config.toml
d_model = 224
experts_per_token = 4
d_expert = 96
routed_scale = 1.0
balance_bias = false
norm_eps = 1e-06
Below are experts of layer 5 (counted from 0) of a mixture-of-experts language model. Rows are named router (the router's row for the expert), up (a neuron's input weights, with its number) and show model dimensions 0-223. Each number is 128 + 32 x the weight over its row's rms, rounded and kept within 0 to 255. Numbers have three digits each.
After each expert's rows: a language model's description of what the expert responds to. This comes from a sample of Wikipedia text that the model never trained on.

# expert 3
router:166075129192213104131178109168093136173159120139174120177128121102117125082112084163147127169115124112192050131131113134092107150093124132130095140090134103153140161105101159114053157215161138125129107126172187103134143135165081116130174140096111138120105119104126124128151181197149127091168117163127145145116167107124073094176156168097102153150106119132148139135105146132186121065134138132193100134104117145125185126118023166107163177109135116162195103160091175151116141130107183130130139145127124085109165099142122123132143172061156164188136179117124108117059151141174138061120163122103188097159148130131171126122148121184111137155112115133205110164148181102102121124131
up4:188115116072123110183105142092132083144112087132166109208124120104172128177168147153105065147105119106084120126151111181118116143119124167111146142144138132203120140198131112156092114039164139157139177086080172092104124178133082124117132082120080117104132117092141097116153183138144114163208147129110132155140145098122152137140105044146127106111078135111176112117097114127118083124156129087102102109231130084137122101162124152119167158103185097107137111113116163163092123155137140098100101175156153065103115150124158103163117101148147125100139097109091129133107036154134147109161106159151128162187120178082081186114105191097093211132073154153125123128103099173129136152138
up5:113198106148135174157119156153103139091083133150171077157127086124106165097219102108061086195169145158140133140120139176147163155123111169153162093119127130112116090114116188205075138155164138117178137143137067144114139137172130169091102151124131104155123106139171114099150141100112173111132152105062123139182143142117127141187093061142122110119175094106142162129111110077178129155054157072089167124125084182128219132119130103188186143109154185122163098172152114106096104061106090101150102094098134110171128144187156109128145117138175177096152101164116109100097118133181157099116095138135099137109152133137134105132114138135168175087180103162152142160182176113132131125171
It responds to: Word-start fragments, brackets. Opening pieces of words and names, especially Pro/pro, De, ca, te, plus slashes, dashes and opening brackets, e.g. Promulgated, not-for-profit, J/(mol.

# expert 0
router:134149176134164132237127171111146110096148138150115148149158079167145138161130142059150126125089101128050101168158091144173090156149156116171110128130107160143155168130058144138085113070133108116143074113109155125098118162164102107168098136117115152186115123134134138115113074081121159126111097099168110148107166139090133125117107176093208150152195199111159099137183118141128114142131123157199082143114089117152099204149133158076166110120148109128193117131074122078084112148196139120097107138117159158151170100088141140068164137085149138098135171144158181181130130118109146124175044149160144140090103096141172166130103076125138106152106112092114134103203118117093127169161
up0:102055119159156128191134150105119145126200129146138141163084097197095139100117167086131157221084111117164129109113134082125118123091129162111101100134124161145136087197152111147139152161120149122100102109171189157144039157166134128122111127131105090105077136129135095093024103094094159086118111093152147164160085145085108096149080107105155170106124093084067114130207121138178151152126101163158082131055087127149143130080161149086139142172097138139123137160076130093121133157103105100135115101129093143149120108129098135081174115132196176124142102180136156138186141137141149127114100094149053099125110155075148135154141210100134116161102169123097162156173128121126151136080
up1:071105134158105147153113129174146098120188089116075149105116103121138114089151161084083168156110136131106159124077116119123140146159193161102125167114169032166131166094198130116135143119127167129119107085160144151146150103159029074187167123119101168104119151136128178108113097188168152152156118119131114157161105110108124120139118089111129157163138122144128126170154135136141138180079093171121098135126092103126128133177018207141162129218112104110155159146039048142158183105129097146140109085121101065133136146152121135172150135144138135157152142117149087167126096185108091106163094164153149157124102107121083121109154111115142160118118161044143088089141129152142142168107
It responds to: Mid-word vowel syllables. Interior word pieces ending in a vowel, mostly in names and technical words, such as Inn-ova-tion, S-ara-h, Mot-ila-l, ne-ga-tive.

# expert 59
router:150087089125049128135172080064162165091070143082106100129097118110119108137080100098150151128098116147150136091115129146193085164118130168181122151178150072101172158144185081175107093148057101146104120142081169101090153069109145137112148142111124142117139175124110140072085124094075117142113106135120130135150148148105078152144176198154100144181084172086159108143054165166134107095124161123147087132111173151116151118153173119125133151096050165144180100132129121092127147058073162151157098161165113161126139163143130168111159071075111094175134138140139119138102136179108089143158203109079148166166136092133157172117152128116138089073138126113158099061108102108142149150137
up1:185157082109113126152169145135126120106104122141123153129149148097106099075138113123152096154186116112197111147081094166129141148145171139129187111146096082149091186143176092107165132139148110120126063105162072122187128128141144116110128165119137161105138159131152112142094103113165172146166131098081047132112179164108091209169134114125187167132161136176098158119158143099115146134151119163199093126171156084133082152176143157159104153123153182137184167033109128149146157088121175125065127105131159141110127140130136184163130048160109183058119102131111143203104097150132138080062128141116081141159084166045095106152090176090103110122130153127116113123148116122143152107127
up2:098149130177091115156173147144116127093081132086105077081128127157161076137173160170135144146157079122133085138173097114131121091111161117219125072184089182153151136174090113159106153112213130102127143169132128130125149117170087185188151136115130136122168116067063103142173124158118112152099106165143149078166191154114115142166111111126116166129126118069182066138110100074128074139138079134138115126169152116125144157011071135124108138113138151060126092137165150155089141147096098072149118118103077149140130148110144166089141175098098097138090142133151143115154150124082193099160122164120106108110125127140099158113106128098147135168138093162165209106174170161104115101097
It responds to: Conjunctions and prepositions. Connecting words between phrases, mainly and, also or, to, than, about, including, and commas in running prose.

# expert 20
router:068148125176150054128155123142125139117149126106107152114187101112137074178160139057183169121149143155167163110154216147085108136129131141084063171118125117114226115122160166081101131111164128156019109137164106165142083072123137143164103167160142129070108119120135146111143104161130128173155094104111179109125107151197126173134156143105161121174128147124095025124125112092108098150147110132154148137185147117139127145169189129128115128136085137097182061068134162144105116110119145127087203107083100133163121114104079080099176118154106147135150154154154129115091137123102130155129071170120144120134144097135106118144109105172149154165114092168096088123136087067152111102091
up63:164158116134106136074159140160099108106105143080119144179168194111153139153166157108140076072161150130148127099124090199131128133094167124188107187159155131130225142123114109128131097163172114124138130114151124103105143125073100149119107147197111191086061084139136135079139129106072136129175093101120135105103158093102097098110101099127156121168099120048181157123168159085118123149155178081139112146168094136128173184169153112084093124080132113136121206179167153148120091079183155089141198104165121101155165102138152117146144144164153097141105115166122149080109144127110142110127072167133076105153141080138124056128117095146094086150125148125107076076079124123163176097161
up64:109128116164109138110129128186167113170082110152120204119126122107128120112169145144158116102162076071187134130152081119173079100086145142173210109150087131077136121125199156117159056116128115152110126117135108181167152113139135152116148162129145112175186149137152140176135096102139114119181089120110153125118088114126124142144127162125159190186160136129166112110183139129080138111082149139114181133080142168085099142143121130090115065138168064188164099100148112120136141071130127147202110067138092102126062135145150124126152148061133154120060055112090149079106161118056101151130111154152190131090125098127115118143091112121196071190132117134119107101084092149090113177139
It responds to: Mid-word i-syllables. Word-internal pieces ending in i, such as ti, si, di, ci, mi, inside words like ideation, dimension, abilities.

# expert 24
router:101136152124149129167168123147167133095129150144122159120156142106143142078109113187161168068147114095167084186132190095160138110152136124079110158109141083153160168155104121143139168122113161157137179128146170116133161150193079171169120081178172111151155125147209094131102092133119115063127091133127143135061128175132106169064095042123082128138096109174180138094184100103145165149085149101143120132129160112078091096162135122091130143086164143126197098134116056123129101074124157134125194177151116136116081085149181194074148100117175113114110108157087111137106141086114107136142191077109117067154118081088185170151129125144111108127114130126088164192149132132126165109133
up1:160135110132150174154098105125130126190115247110110149172132128101161096067131158169128103130182096163087106147095114180104186125132127141133147147097131101210107125142133105094147182083124143166037109143142096075170107133122162092095176142117091121107128068142108115102111089079145090148163143119135149171132109158107141111170132124143161115131142134144139136192148177161165138141098158195107136145052100098153139117156140205127088186144118159068141112181049136093134078093146082122065142109123124074154137153112123180109100102153104166133176116128096166196106076158099149143110145096158133139148112146103135079089115130144126113157113115090190158156127133126115177070135
up2:188150161146151113177144134121157127159062147127123097152112123198156143142194133113178164151161149118126106136110132098132108056127168146135135149107195129098151116152172077166165129155159153132167177140148154145102087191145131111104119121177140077103130127118107129170096061125094171095084104112113122158139156114120113118080084121166176143102140170167206144092188171113114115132099118107129071119105108124094131171125129141074125132022188147121075092140204125136143082170127128121110173088183155095099150160122089077113107128130153118101163218082080127089130138097113146131141110113118136106128111169119161129105134114091137110092109152177042114121122153117219117162099
It responds to: Noun suffix pieces. Word-final suffix pieces completing nouns and adjectives, such as -ation, -ity, -ty, -or, -ate, as in Maj-or, demolit-ion, Interci-ty.

# expert 9
router:192128123052147087190132121142159122173084134122147096070120095096090158138144172053126108140140101107104129099162107119089143057128135137152126090144091121142128174166125103161166107163100090123079127077111087034104206101126108133149138137120113143183118115053079175147138174175179133189141160068140136095130033118164124125118094146109106115117169151165144112096130145089130145081173161123128108123106181140100098111110151090097146142088097105153075099127175137121097124161117117189138105145102101157136136092145107104147151129157099135148132143140158125092129100216122125122133090091127072162122140142152102115100114227149164108160069134088132145085118124165124196168138
up1:090121167124082131107117087108160150152144163148132145123135077141142138135157145141126187094153127124158157102159150169133061106111101081127155157163130157121159193092112085166140098119061188175147080109106175129106138107061118150140112147139130090124144141138110192175111125158126149194124107171152145167145108081127209117132176112182079117184157131148159155137147173136104113128135116152162131187145131138129162097144102154149183102147130153093145095000103136130104104102134091094176176121155151109134182083100089110102096108113119090149140145098157215113114086141123191135129178108085102200162167087146093148100120090163167149070141116125089099092179108113137163160092
up2:056114087153189178152149086126155138142100143105150133199099115117134178118165138174117119135046153129126136106118136090190166154152159129168203069173069126138097130147117139139084143138107189122170161163107128172162100150153119096157133107120117141109167093172047151112166123127085105124137093173108149137186153136153132123119161156099162159156084074178177121148104078129164115094152099073167109135135140117142104145128142190100199125099158142179140172128124125194163103110087090116147159144131144153163156122123098141065156081140142170080106101069116093083101163183171147139129159141154165121172091152113091119192106139099139079181121139150174114145162092150168091091138
It responds to: Clause connectives, relatives. Words opening a new clause after a comma or period, such as that, which, who, but, this, also, when, where.

# expert 34
router:106159124139135133107140104172182131116106105118104096103137099160086121178147063096157125091146098126168093105142180089115093154105118140174150139126142083162098173137157158127051034111122143164116100162154085033168121101135113145113155145064114177192069102081143192142185182180147136091077145124163130095078148166142096082143095141058153099141130105171148091142156179138140156077134140155123123141115134142146116103131143147124150167111102104123153155163119104098133096208082117152193180116066114152179109099150136095124150137102135119152111106053140063131179105135161160128136151093092167162131155137168144067095153134157185134143100152121122150076109124162106124094130
up1:122065089138102179132148107092184153156118180140078106167127134110137129081218127101130114127167146095153096089148159188115129120102150156106126152175156042118160131096133123149094175114077183115123143086077150119141110142156134133107178122157181121091148164175168135082108164124094115092171092124154101086186170204095153142121056137165152161121119105155166146151151124122139165149130167156179172182091113156102129149115143170122116127182111055090167124149074156151138109090106134145104124152161123079160137103090145190111137095110147077134127186102173152139058094097163165113108149162153153171100137082129121123189129087118128122123094056152129136134162160168125093071102
up2:100113145174131123151126130145205120093138054116108128182108186140152140128149194149148135087135224128177130191146168145090150115099184140172093111153125126077050149083170105183143115121150111131135175106102140155153099104129128097139180106156097111123151148173109112150113084089126081077090161111194120124142149118089114161097179112145174143165142128068179155136106116181105087109131104166139141126095135147108165123108083122109101119114161176137178094114134152124113111144152093121133117061101179121132148164075034120134127063113124101139165166113130128130115139173074143149050159170107145134140159171102130119175178115093185156079213111125114125117116164117154158123166
It responds to: Commas and clause links. Commas closing a phrase or grouping digits, plus linking verbs and conjunctions such as is, was, which, but.

# expert 23
router:110090112088150154149158145156083135135064114154128145152105149128124110120170133162063116102156150164153141163167138137089122148109112070102112107146132127108119156103068104086124153153150116139134088167198115091157167144065156107138100122114125161167112139078126091141144159124182157099099100134063193167092145131115137120128113119135181124161133050075134167106087098124192211133107147142125123147202110135109061118145181114074124104166188088153129144140090090131140174074133106131112141067152139097081136130126136155114073124103110152110054084171150116145168108132147167097130165165086144131074125103126174179161080148133146056136034179134156145157099075123094098165119
up4:145115145112129144148135147072149179106115223099105133140111140118113156131079161107171145100143146106122146117070167141069124163104113126111114070138101186179120126169081135109056161134131092099125123133106124105119098159120138125174040100160073178139135168098072135144119079093111139061130099173133176187148097082163156112104131116179112080141150070156084171110088113151143145125147096111110102151153119115122070120129092120113175087081162204084074110146147095164110121135122110118090141147126140052126136140146131231120133107127142139136055146190186155182151159110131091113164130140202143101112147138164088150115156102152146137183107142172147106111119146084167101175122
up5:138141102113139147105184112136142142175132138130108106162108101179179157180131086105129139148115082110127121080170172127117157139165072080111125135128133110086056082129162090175130173126115096114108100178139088165100178103135102152083158115192137160185123082156129116089130184078093131146129098093153128150163109148120192132093188054145155123090141074037149105127133136063099182064152075145098113147074169072121177126103146116073153113103094099143180080134156084075155157146094127132141098140087060110161150141147130115113113110151133105116095084146113123185100092093154133147148147100097128081118166111144186163135099119132132135075161101081106158124175113060156162122125
It responds to: Plural and inflection endings. Word-final suffixes, mostly plural s, also es, ies, ers, ds, ing, d, as in statements, ligands, eyes, limiting.

# expert 12
router:186114187125111123093122150125089126153119166092141130101189179086111171145139185090146108124167134111139134113176126160112135146180146146143153103098176085133106097093063077183136193110145090098174093116155101089154074127149124158150106125106125110157075106090179164143114049120136102140129179077151127112165169199152147125157138161102138146111118072118096094163107090166168157149132128077103147126073152125161146134154118117104087138126144032090120086109148157104162168108201123091084161117181154124164172119133086130118116087179118109161125109143142130156117168136159154168112153137079128171169127120092115139144127138194176187089157048122150158145090071134125161113187
up0:145085206164161162072104123133171179137118207163086083170081080207115132121145143114114142117151102136136144131062162145121171131097137113139151230134116166037148104173113104169121126106141125167101134114160143130115089103099155161152128148142141133115074124127191080093122114143138211140185123123102115124121153215137161166156105122137116162097199156127072158140149041131115174134067127165107122081136130092107162106113114113130112155106130127135119139104131169167142113149085134125105106073113150116164103097161122101150159152099163098104169165167107127116098156136155154102121110092133144129173180160098141118156099115103196073168089156153080097129108087183173146132156
up1:109157134145143166114142108118141160141165134141185091092092089097187131131124134113102185106110109218124167070177138127172148143223156128140126157144148057157150120095115171170094099138099166101169101133098104073120161125110116100143180133111087135145109134147190078090159125144144106130146076096165114155041083095095118191143128067150166144143171137160155165164131164151128114147126159130062146134124213072146153115129121110149120103088141133102151123128090156095158108144135150195072166068145074160092137080114199118164081137120062092185134114060103082132136109142125106120125089120094112136169116109154136111125084134109151137130179118130153083144099161160092155106101
It responds to: Determiners before nouns. Articles and possessives before a noun phrase, mostly the, a, its, their, his, often after of, as, in, to.

# expert 38
router:145133151150128121085061102135141105156090109175114120131186126084177123176131129162173125194173162111125090115132128075155131158145121086145131164040086113112126204095093128150117133155168137165164120148151202123147175099146120172155107144168141122122066127114066167149094092160171158087083152165160133089084093136174182104131134128146113136162164118135125128118170175087090152144168145076155131179130118094175129075118130096123126117165132161127112124152192127173121157114095101130156109120071168163106168137122146092130147139096156081149170200089106151111125138174131190173125165124093129082135108070185166108125129085112137088113203148104174060182154126129167159102167
up4:144172131131119132083168159162156129140144140134070069107114137190207156154164145112124149127093120127083124126139111092167156128133102126110160152105125153147125124155083119152121203077098078116102138125081161130106075112119076164152114135114103056169072123079076095157077139109148125139144214127117079099135093143097160161120153135166122174146146164155149083111061121111119089122140124162118165132122156092120177102117109132143136066064095143201064174063103109151058094145153077117135104106152153168081130137074130182123137095160215157073106126108122106100151116096117128153138099064160153110188089131119093069146119114089130141089132148106131136092105136141204151137143
up5:180087104130121146088156116144132155165122106093117128098090108109125094179152168139176097074134117147124099155175115133189083120112119131155137143165064156121089143169132135150203079159128187134080118174144155091120139180076129139101140110145102106103069095066177124086115142112083119139173129133131157196048103170078149127109125118185113142145140169075107119057137168137132149107104126153102147167112133176138150106129139075138190130104160099069100086170158124082094101136098103167108139165130116118128136143093152153072100127152124167131208143183107130147149150103146130158160139143120053081171153164166111138120056092160118058103179160150087140117160144106115199126171
It responds to: Formula and code symbols. Hyphens, parentheses, braces, underscores, backslashes and signs inside chemical names, CAS numbers, LaTeX math and code.

# expert 55
router:104106107127096158174139078183133134170075108166151122154119172156092087109053089096098120136166141162147081119153131105185157173143054119135104176128105092110099155096093131150174128153147179117122091084107132182188141096106117070132123139122178161157119158142174121107162101180112110176168115122114108123134112114129077094129142105149140179155112200146103119116171155178114179112103095175148115165129137138116109117120127142161120108155102138063132121149096090098089107134182125106150167138158152112135086125148203152149131141149119120101136092163132068165160138135120078110131141121127141082147128095120143130131059097170088142080161149104076232132193159184083077160034
up0:095110132169116108162165100109187172154109101107109098144100074195145178104111085112116120160106143067166128196113095080126184140097164153210153130123113163095127100091131060159119160070086111157147185126105136116139148067096180181089124113187125093104172125119175160101123087109150189182082134139151149130145108156113101116111127114108165085137161116078160128069136131091151160107103061117109092195156114119160150095145144121059163143134141149157165174149080095191153167144116151123141120164110109127153143155113121121088177141065128118158146135090160115160093109156155192087112123054156167115115121111157141125107106151153095083073119074095097107087107144127122119165086
up1:116133113123069133161144090123135182125107151180142131130199130115124057113076097097111135151222128140082139122133126148138146084157159145086125104152140119193195165110117140109138145185104129108075138116126115125126119183089116126089127155182169162117100171090115138171125093164104141118135137138144061191156079157147055090100140106082119142138131114081084107214180121127117063147148137145089119189084109099140113158165129139097158101151183109106135089137102125145128141134178205111141137097135152074124142120082152145122062121145104134075053075114110118160144112162134140126130115097169104103102184130132130115139146182138161145099123087093225081180145154146146077083124
It responds to: General concept nouns. Common content nouns about nature, society and technology after articles, such as water, River, population, government, power, area.

# expert 27
router:123159076104114135163136160138097138112146086203157072079101110117122175099100114067103115107096155122152181101095189139136170145177062126142150157088158161162113088070091107166117139088171125081126151172150034073137098086141131121098101105115119126095189129104165071140159130153130141120105137106134054169095093125120166118171069081143087156173200144111083138128178156115128146147078087199111154112141143139085125115114175125141163157136169157136164131178115097125185086148152138138130124145114144086117145060134185125114116114151132166093162086139145163174062152151095131144156152124079159173099165095147163114162104094157135106064144136105153125166112127124063132136113
up0:203134124119165154094198130102113160145132180115061172089097129176083168138111148114079133167122093141133165122097178135092176123120147120157157191147117104137155091114133112109100098171166081145145117090115132134095179122140099123165094123152170104146174169118163126143176131132127125154171127154093136154159104123145109210139109188122177114142142126185118140063174126156150126069153119170161138084145114081162105110136106131101100149140131184130122181082104100072153107179091104131107085080131132081166110158150093181210086113130185141116141150151129151115096114141106142138091155139161133112136091144090104204138070138100113069148054117093129116090174059060113094153175
up1:144137066090100071154080139163201103146148187122094138134133148122146131159141162152138082132107148072120104007160146068129115173127139080067125143107061116154116125147166123155144120112110183120078142163110124095070133132137079138186114080143156122062124138131178191126140129112099100133055133134177127189160132155088078136139113074117129135137117166112149154062144189184167053105187137145121151147103149136096103191169133159115141091120152139116150111076135122087109127096154154145140080102146111087115147105158159152126102108190175081157102107071132126170149078182136143138095147143128149148178101152130117098126088121133075091174087149124148141149158089128134142111110
It responds to: Name endings, place words. Last pieces of proper names and place nouns after the first word, e.g. Washington State, New York, Queens, -ville, -berg, Street, TV.

# expert 4
router:086157104100103112133115129148078164186137076082160140131196103103137068027071133137061171149089099127120131211141073131118142145098149135159036116084101110141122116119139127124181137121151121112118076165091082113150184117108111076162146145149114097165186124148181085151131114140079144114141143194146135079137101149128113153106147072078143095126151135138119137183178130128136152167135124134119141161122174129062113065146138139172124082133131088121142144186145073112159141123168173116143115177115146105149120159101195135057118102155087092101117122153094069146168111099104146135138126115121149189144180100105187109128109165151085155073174133100127123113168094130142105170086
up0:167095177126197064104143157095114190163096101135099141137122105195122163164139156087179108121150130155132074086148140145079117132105161100169109122085095099125082104161154106164107107119095070160134146154095144132132120113083129130143082174136130096108130199071150162107171096136125057171128189115121162162140111072137160141088088108081121097126120127137143103137148123101212121091094072105085148154120071160145121112103142069129187131158164097146116109110184115145157101126139076106149058147128146104171105128163130140091137118133156175110169142161172153145106163144087144111123102100146161176077090122107181162142163071118200111134132097118116107056109071188167069137137
up1:106146144137038176091133122146188150167155217089109132122149113120199113104116103111153170173146099161159114103080168126122130103177149151092150129144103108153112125115088087101127138111154216172095173126051095147158143107154118143081187111078102066135108161112194233107144100136103108139118156121146096168092148151121144124101185093092170122147076099150151122153108122166122163129137137153130110136086095102156117130148136132127097205119135083084165105173098118148121125119149109125095081099136087078142163131153144128093131166109092084112111147072082055118087122120110151162077109111099169130144134171142137061073094109138101140155098169084118090130185124160165152106143
It responds to: Military and government nouns. Capitalized institutional nouns in military and political contexts, such as War, Army, Force, government, Congress, Act, Court.

# expert 28
router:086179098134110153160143144183092140150192123142150161144106148114147106120106141143123145142161182081153131132164122143110079142151094068143080145140098120164114103098120177135090127147136117135135090097154107128178152059147136080155116118113167151131127168113129133091088143144159140088157114070148113077141062145127146069104152074108101135148166186129074115104174157149071135129129109174061137116086180170103153073124139145145136152116079127160114183178096128071118210082189117153166095135039145110136112130128142091113167108161126111129075093114136144099200136066135149086122192143141159157196129096094100147158071095144145156133097190125132151154187133141069157175146
up0:132145142137157144130184178164083129162168174112114158140124120138138129155140131104111074143107078094096145153006158118144206221072118110142121137149121155100123114162177076180130135142162074126099184084133159119100141112131164199136178129155111149130091118123139106118118118141071113128115115139163120158156081116123134185099154121094140142125079188084130152095133080125161146141090063178111116158141147131076134067131130113076170116184102140103090146113127151105068048146142086185093151148154114128191102115100116194126130087111148118070097122104123143156137098159089131096086143104143166132135134194142106188105076113108149150118044102148098134159106117138138137152109
up1:088105152137027157129128143116123111140114111162099078130153088182158146159141122093108082149145135100102130054146131177136184126125116159120148140107149114149144119155140162125068119139162148100126178082129144148151109163116088101141153131156141130126125115096164162086120136195130152170145159143094123181154158214115106166132115092185152115073108095175118117129115089213145093125121138146056110131093118083158150181140142177082171162117150159077126200063119182194120120075101131084126083103150095089144137106146164146117093127109118122152060127120142104163088093064173136159154085214139153072109156214133154125145128118154099108131120131129126143088132169135174124114078
It responds to: Common institutional nouns. Singular common nouns for places, groups and events after the or a, such as station, round, club, city, Battalion, tournament.

# expert 53
router:092127146043087145164162173081139141073079136100108197118134116124161170086095118092124082104143099072230118073032093132161152160086134147142134178166143146167074122092117108140150127135190060123104127136112158102130164154127108176106106084113113102084172203190130125158134144144139120128145148137124135150105151124128098173130159161133144100140122131109125099141196137148107190167094080149146127119155114173117125087098145094097155123117142097126112161146151098147154119136134125106133120104151097070106182108129106086152121158149170194109143172169146152096109123082178128132121087092151089152118134166065110113124089127108103182123149080127173134073137158095122119225072
up0:164134110176145144083080156100083102140143094096113112162036070162139160068150188133131125136198135088150074097146142105105170131073143140152149187149132127108103180099153143116160101138111128128080179138095155163180107116166130119116139146114138103088118112169145131075129097056145143194119142086149135105115131164041107136168079093113132050116144105121145093097178107067117096108141129213145133134122161120112133121144117184071149111114109108110120100142172138160064104098127139162133098124123193118125189151169105136082127120122194126108180106148129132134090152137145189123128095069149107071121147157099134148147089083155118164143073129101080078054141137106119158121092
up1:115148159131112141154105106115157108161166111074142095128112112157151148157138127118121101075140109167131155106109074222106211057073131111070158089164132074198052124152138140103125137092145204146096125113139153162095153133121151125119169101078124169080067139096139059078139111163114152140184074114111066186150182150129053160139131099093098185150117135141115157171114106120085109094084117130138126175071142134092141168121151119149140135138144130125165112138090155099104118141150154193089152117150156143132117109151153132125117082121133140138126174127121151090125084144154199130073093159077136129200085088081132115094111171189142132123113107132116127136147107125216135079127
It responds to: Biography life nouns. Biography nouns for education, career and life, such as University, School, career, age, death, often after his or a.

# expert 19
router:080099208138108110130065099132144112119190136141100149041156153151110152170063155173092095168115090157162107149156105117140154105123149073143122105148146065113174147102148164131108141104136136118137143115167171167174088163168154102126138175097098181178154049136162126108115144152138118145166155154156148065145128174114105069120070081072147128065105158135142124108169068067084169156125121140158124090125168058136100139137184141137119140159073153164127114096115175142123121142165154084146104102072143170125127163155085204121119176160118157136110173073156161110131141201152137145154134119128181115127176109113148165103149159093064118119151093145151151157136080102113113152119
up4:131134136097065143154115086118120163106116094119134103150109157109140087079161136110161022102130107113114126126176122166069150168168167128101144085133102117095084126120145057131107147115173100170123158142185181183171087139135122121132136103120147087146151145155136151047081163101167157132134129123173148126137136147154064106140159124110132155142074079131129175097092092151104063107137068144116105128082125143097169137141169117136157106109091116097161130121118144124125131104157120144107153057185192102209139148109130133084137056108115159103084082124086122062100139137202094080133132131139130084162116158160114079103114116031137149197087127108128086137155137090121105065170
up5:093140098122105138155149161099136121151134095100084128121131116086138141194133190084118167152143054157100197088142127130133101145117123115157125171206144123106180185166125091133162120135147144117109023121194073100161151127124099100140120111180161149126129126159095168184094107098128165153200136072067125142190080166116109121128137152190153134103084161087160116155125160138163161091108127106105090160147149108118124154088092141183137141045101133094188070128111099124105089066147119121154107104115128109107118110089143102105108104114077154180137114149142096121161059090080119163150148142103062140148130098121143156105087098102170064096093148133148184160184121139093137113115
It responds to: Opening parentheses, capitals. Opening parentheses after names or titles introducing dates or glosses, plus single capital letters and degree or prime symbols in coordinates.

# expert 52
router:121106137134145166108110100142137109133110074173067146156154160183137182144125165127143144107100146152086184130128147098109100096142179115141163163135074110160182147179118128161126135139140139161143097152082105106104103080146104182110078129091081153107124175120194164147133118164136103103114112079182080149130141097112172138157078082040094155098200121127057143143137141095122138150186144098117078069183100142142113159163102142177171185156105103144164162100155069178072124107161057096146148133114138143125060086144160087137115123098126157112168118164135176109089180162106127119085125124087115100092118164121175123164166088117089131147081140192168109119156153146132071124080
up0:158080124162127111128144167111122128133123169140140181126138113218074078163099161066203105179158113132134169155108115090138181103113106201154150129136107125120141087146116097131140124120138111163170160174132128070094141095165113035099162120176127111100129045177097159143129129148168148113160121090158155175169093095098111148124144072109174101086091121094123137119129113128106164108155148126142071171139087103153157126056132140167136105157114118118205131142095181144117119100106123142165089164122133110170129103113127083129238169149088167169169130197154141154197160131173138146114125121165134133128137118080123094129091087114162178136080106136088125087072107094120139094152
up1:078094119143089183153203129093135130123127156137164148160145136140074145148142177098144096111178135122111132081145078131112152159138145134126150176110046105131112175201124104147176106093126163151152124100099133125133168071170126097129140163166129146072124159129139196106108105137120140128148104144116181108148145172117118159097141148138111125169116185117141093155142157175107134089082115179114163154061085090103118124135075145153133103128169110104186144091118101155130120085170072126152153125154122121176111130103118182187225091132150191152123083192172187102142107114174138171174134147206094102097121092103089081162139084148133100091085064113168107126107059124173125117120
It responds to: Taxonomy and line breaks. Name pieces in biological taxonomy lists and the line breaks between them, such as Astera-ce-ae, E-up-horbiaceae, Genus entries.

# expert 5
router:153152080093159108160145077111155138131123147162160140153085135111089130136156124120202095166106179138130139182135131195136175102153123153140133095151129163132168142184079068087194136114141122152102123147109171114129161138120146129099152164149063118151060165123149116127124126067155162144138164081157171215138103164108147135132150104165065121164142179153164130093125116109058161125091119089144123087091091124074090123128137152149094118127169084105104095151166087098132110153093119130131116075098120120181144167153082156105099099036109108142116150158170123139101106091196156170147026088179070150098176138097160154146089131140064140153109112106133147128081126153172099097109
up0:188111097129111155165156157176091148119124146106116134165108088131145095116189145055130121102107080147116123146082139162153134114149112091181112103102127169135092120183174121143133127091150080143138204119089173052107081140187158126146098113163116126115069125117172113094097130134154136199123160135099114138159137149106092192161185104138107110127112132092107091126102111113140163131111107155141064051119087136152150100136114120086087134185134116087141157211061100113099123117086105113090101124102107099186090091154087160096170066149142146118118158120128077158098134172068134123129123130120118093088156172092151152129103114083147066163009107136144132140139127107168195147109
up1:134115127158083150132130083145186107126142131134144145127129079124151106123139121083088097126115104111115089119127198127053199108154125137114091121110078143123124110126195151115154131145136146133128142097099116096113078153152168115077126137166147075108111175131178135174034058048108142134140133087132141134131102187111124148119124112167149113180159137144098201145161102141126112115072116218175055107055137183128132118118148176154201119150150122086108092141141139113087115142133150095171118083153141117064137120151122219107105146134089107121118119150128147174119135118117150159119102111097150146103207120080158176095129143123107152055143134115155162107147087109163128162027
It responds to: Verb phrase completions. Adverb endings, participle suffixes and verbs after was/is/were/to, such as badly, been, created, printed, found, him.

# expert 48
router:104185138120076137156119136180129181166167138162141134134116140201130087087123133160110088148078096076132133097097179197131119145093109109163138124132114143078145155116129184141170111139166132177098154132083128186112152114121130142143095163121164156120096106174159113080115132117095143167139193132185125162071157161134086185068155089084182179130079123119141198098147104127112101064175123146176115101069135114128117190162149152125098076085130117120075139105172045157156200153099095152081147129183121108159188096127134156133144147125095076189156129089156074161160172175149123115093139140116127130118125098099102153124052153096128131144087119150159178130138115146155138131117
up0:116138080137082135129056123155107171171113107083085113067099074182108114212176186111153167149159147092132200110103154103087199126089141121141105093121159184138178120146141191108119150132136073150064089183212177128165099155121159116115108113088124087071090120110104116080126187098076126092178141126124153095123118165141161148135119098145130166137088108126105162098162091078113119140158099124105126117169103125123121167124128157091154098181138138141092139133146128119174051129073173136141114127151114141168167114102135181127123110091144136110141051159142138147154112129096124153090108134175133098099153166128093068157098102120078155144061156118160129076112133133152113078069
up1:153086105120079127136124086188115102084199075117116127122134079124114139185125078145104103108127155078105136084171116122117114183192127104116158113155120162147113115160141132142111165148074163095112115129136143119138163160130133121110136173055112091160167110120106191106184084149167137163126123074160098163083211149100024089148113118105137096171164112157126117162148170099155114118140108119071079152120104116090149153170134144091175182136142105061206120055020103117085145106133147102147116125177143137122104128156179126149140147169109137161112144106107097129125086188128148152120140134093112147144149145105137127105161073153089140098157080060100095090107150138134163099078
It responds to: Head nouns and quantifiers. Nouns and quantifier words right after the, a or his, such as meaning, fact, power, husband, and most, such, many, some.

# expert 29
router:154126137100175161156082140126121078114091144106061127109115154157178177096107085159177099169138117110144127206148050102065141167173165134175140111137099066185197106143070136113209127128148170060175134102111140047067149133089137128112159129109150125142152150115149091187090126146147172142089086144058107140130119163115089103067130136131122122156136121174118117164147076060127172127154103113149108091151167108115106167128158179122076154140173119095127139084161158106154167109130159116120185195138126133128130121190069089184111147109099075104105116099128124127130128147127073171088161132157119100156163110168135145093096116126133163132127106193123151145126122111086138115160
up4:131111109120126133120069142063147133121139101083081160149130103133161108144180093130178135113160168168175100129151117112090055137140162171125112124136111168062118157089112147107102137073133128152172230131101140101111047080086129129113160113095111124187119122135110098089134069163151090145144151098144128143146107121096153147137180118102172136090105099081139126107047150087148155121102166104112099177195166136141136163183125088102103160074123141108128133161159152119141126109131079115091180107121122124135088184119110138136128183094154107130143178180088190120124144125173161071072061099162088094139186181181111134117163094099119167179107104118113101146153164214123128117148
up5:149146134100133201138099146080133093170113118127113122119137083083126199161179178078134074210114060116097129086110156119142081180112130142101136147114102135174119094137143163108139155131112148118130140108062191137124027175169125128107165163172120151130132115127148148107084141164078114181133126062132188129175156126170153173112106133159114107102094045133101081127102111114147127142125165129151108112069118127163130129107109077165155113157146172141161124093114150103040125115074063094088132089119086121134124171119110189113125121084082161144102126109105135153141121122176144195107105079091105142163104092129143156122183116138166118043111144154132164121078108138196129133114
It responds to: Articles before nouns. The articles the and a after prepositions, plus capital A and first letters of words starting a line or title.